config = dict(
    d_expert=32,
    qk_norm=False,
    attn_scale=0.177,
    init_std_o=0.0,
    lr=0.00689,
    beta2=0.98,
    batch_tokens=65536,
)
Below are experts of layer 6 (counted from 0) of a mixture-of-experts language model. Rows are named router (the router's row for the expert), gate (a neuron's input weights, with its number), up (a neuron's input weights, with its number) and show model dimensions 144-191. Each number is 128 + 24 x the weight over its row's rms, rounded and kept within 0 to 255. Numbers have three digits each.
After each expert's rows: "comes after" lists some tokens at least twice as common just before its tokens as in all text. This comes from a sample of Wikipedia text that the model never trained on. Tokens count by the router's weight.

# expert 19
router:118161061165088118178124140121135131147156131119156138139103161085110128136118105085166151111112133096127159132160098154106107130132131135146094
gate8:131092106123148148165130154115108133101094155135129157083126125125134131145149140110153080094121123172170138135155124136115132136115145129145152
up8:095147119152112180182167181151143090130147125113123151124130137155144146170134137138122116124116136120129124138150156112149166130120141142136106
comes after: "\n", " |", "-", "|", "==", ")"

# expert 16
router:130150103148111144174131122156175119146139081165128159128130144096162119081144136122104118140156102141123154108116086145142106142123188148147107
gate3:145147131116113105124090125153110095112124106116114089151129116077126150106130141153089128144152089143119150132117159129118154165133140112128132
up3:093096149113146145104179131089145146171124112161101143157122090150110100123140133111116111137131111155126135146143140156096101148118093127145120
comes after: " ", "-", " \"", " (", " and", " a"

# expert 2
router:103145106071146170141085153134096182127104075100133113149138161143142113154120120109158106163108131112088120117147139140127118145163169109160157
gate8:125104116092087147130150144134147150143086142086115126142136162125139104095159128148156083153137166181125127104133103127112102180129141128126137
up8:142146129104073148121135128110106140136153101165106104128116166124135120124129169147129145160139141104118143106113117120114105071110115105151139
comes after: " ", "1", "0", "2", "9", "–"

# expert 26
router:139080153152127128098149148140136128156076124107120077083149147138118137122150109154110173142119163142081135119129140126164139145111136129124133
gate3:102107156120134168068074125147121178132076136105093129105096125049114125093129135079087125108164097159113078128113133113137082159157154137146122
up3:088109153124155085159114148116071102101167111157107129153095128140120162120131150155142115176144151082146156093164093102143136088127137122170110
comes after: ".", ",", " that", " but", ").", " where"

# expert 0
router:132119172126167101143122119118084137136159141112101086093086088104148177134138164116108088129152158140149132137116136144074136159133132148120150
gate3:169148092088131116131118112115151121127127172112129100116130133158129117069164125165159126111120105125150161166123123147096148133127093119092118
up3:126126112081144171156113165121101155143113141159142120115192108130138160141153084129157155140136118138106139096087081166112116104143119100133154
comes after: " of", " in", " the", "'", " on", " to"

# expert 13
router:100136148125151137134164121151090192096124097109162101189157143175147091149085110105149112163102134106100139143130115112126123128139143099114136
gate8:124143088167107150126164155129161156120084138103123164080111126078191160106105126083147114119165151120136101129138095173140139176118134109116122
up8:110137117142087104127132134160117136130142129128114132149114083167098160151081131144120108127148127147126128117104134122138139147106162115124117
comes after: "1", " ", "2", "9", "0", "8"

# expert 4
router:086093100097146100115126149124150106180099100105126127160095159082153104121108138099118134103118131120107154145151135160175123137128100148140141
gate8:117122071154113156135109134097159130106099103097114115118121129137121134129094149153113136092152120157161147158185122131057124156125132131110108
up8:144114145169118152124115153085118131126150107116155124171142112118130120112161103117121143172131120107101126092139110162168088105140123130150125
comes after: "\n", ".", ")", "==", " ==", " ="

# expert 6
router:125147127101122166125121145132100209144116081097125130136171139135157113142118127139160141183116114097108147104148103135164123148142169105152115
gate8:124141153157131141081083130098135129104138116125117132091175154143158106136134166141097126133126122151134124119176127159150154121096095148151106
up8:117139149102148148038125112128181130081137145149136164127157140144170165131157096100142133128148152087132085133127132149106155144077122164125093
comes after: "2", "1", "0", "9", " in", "–"

# expert 21
router:108111174084170122087139100150078122131156157110150088118085099097111110147151164183097091123148135136154144137118121171100128151135081130139168
gate3:095109104170153088128152109151152148170127112140163111111140120130122163211138133118078120125135152136106105165152121119119101161114130183146128
up3:108087108110131165150061153134103060148121109120148117095149092123151148123148159097099135104130117124095117121134111170158151155107150093167096
comes after: " of", "s", " in", "'", "ed", " on"

# expert 22
router:138124078115154176163131158160122155111111127136140105135165126140154094149103172073129111156126105119107101118163133133123089140159167151153141
gate8:164145152103122129120159132145129091131106127132102116128138100136126073133125181140124151113087152140133136112153132168153112109118087143099138
up8:107108115149125139106115154091116111135106078159093107082121156121110101154135098144128141132075139167132123136105153118083126127143110058088130
comes after: " |", " ", "1", "2", ";", "|"

# expert 29
router:131151079109154160132122133142137170094119127097134091118075108122149115134108135078157115132125105134068129119158102092110107125151106133137149
gate8:133152095119137126157114095082131118092146140116093134116120137143129158123115143110143155114137138083123153120104146131128140100104102112111128
up8:096108124170135103122164121137109131121083137121129155100183145152112075116118199138116131114125141138116106127153111160138078134135110113129099
comes after: " |", "0", "2", " —", ";", "3"

# expert 10
router:177154138148099151148140127096114128127093130140124161140144127157100132138126119178087151115094117102080139137070136152124114135113156166155081
gate8:163107141116135113095126135138134170153138128105126154138129119174098118121137105117136126130103104101148069143080126130131164141150117108121124
up8:140114152164152123127149140084156124064129131122120136150110130127147100121142147127149126159139064139126119161140097133152151136098109105053134
comes after: " in", " de", " In", " the", " of", " to"

# expert 27
router:121153107151074122094129142158073119156158139137133166122150163121126159129121120121093115076123141145092137122130125174096113118113065141158110
gate8:094152122125128070154118110145130130137112111139130122130174177109136144132147111138095143145164117135062143115150136151151162090117070141102143
up8:148118063127114108120114110160094119175121148163151169120116137123146115158157106175127158110159150123160117139146143141084153106129109162130118
comes after: ".", "\n", ")", "==", " =", " also"

# expert 31
router:124149111129080148156106136169154147108115081135145110137147124137153108120136106084133129138107121156093096121162160131143093119142156156122113
gate3:128090102117108097156102089124131098094078110130132130133131123082169147122131162109096176132158119143145123143155150155171140176176123145149121
up3:095122190168120135122127077163134136128124144151114111127114128120134101133103096118118148159081135128154154113120177159101144138141123173147108
comes after: " ", " (", "-", " \"", ":", ";"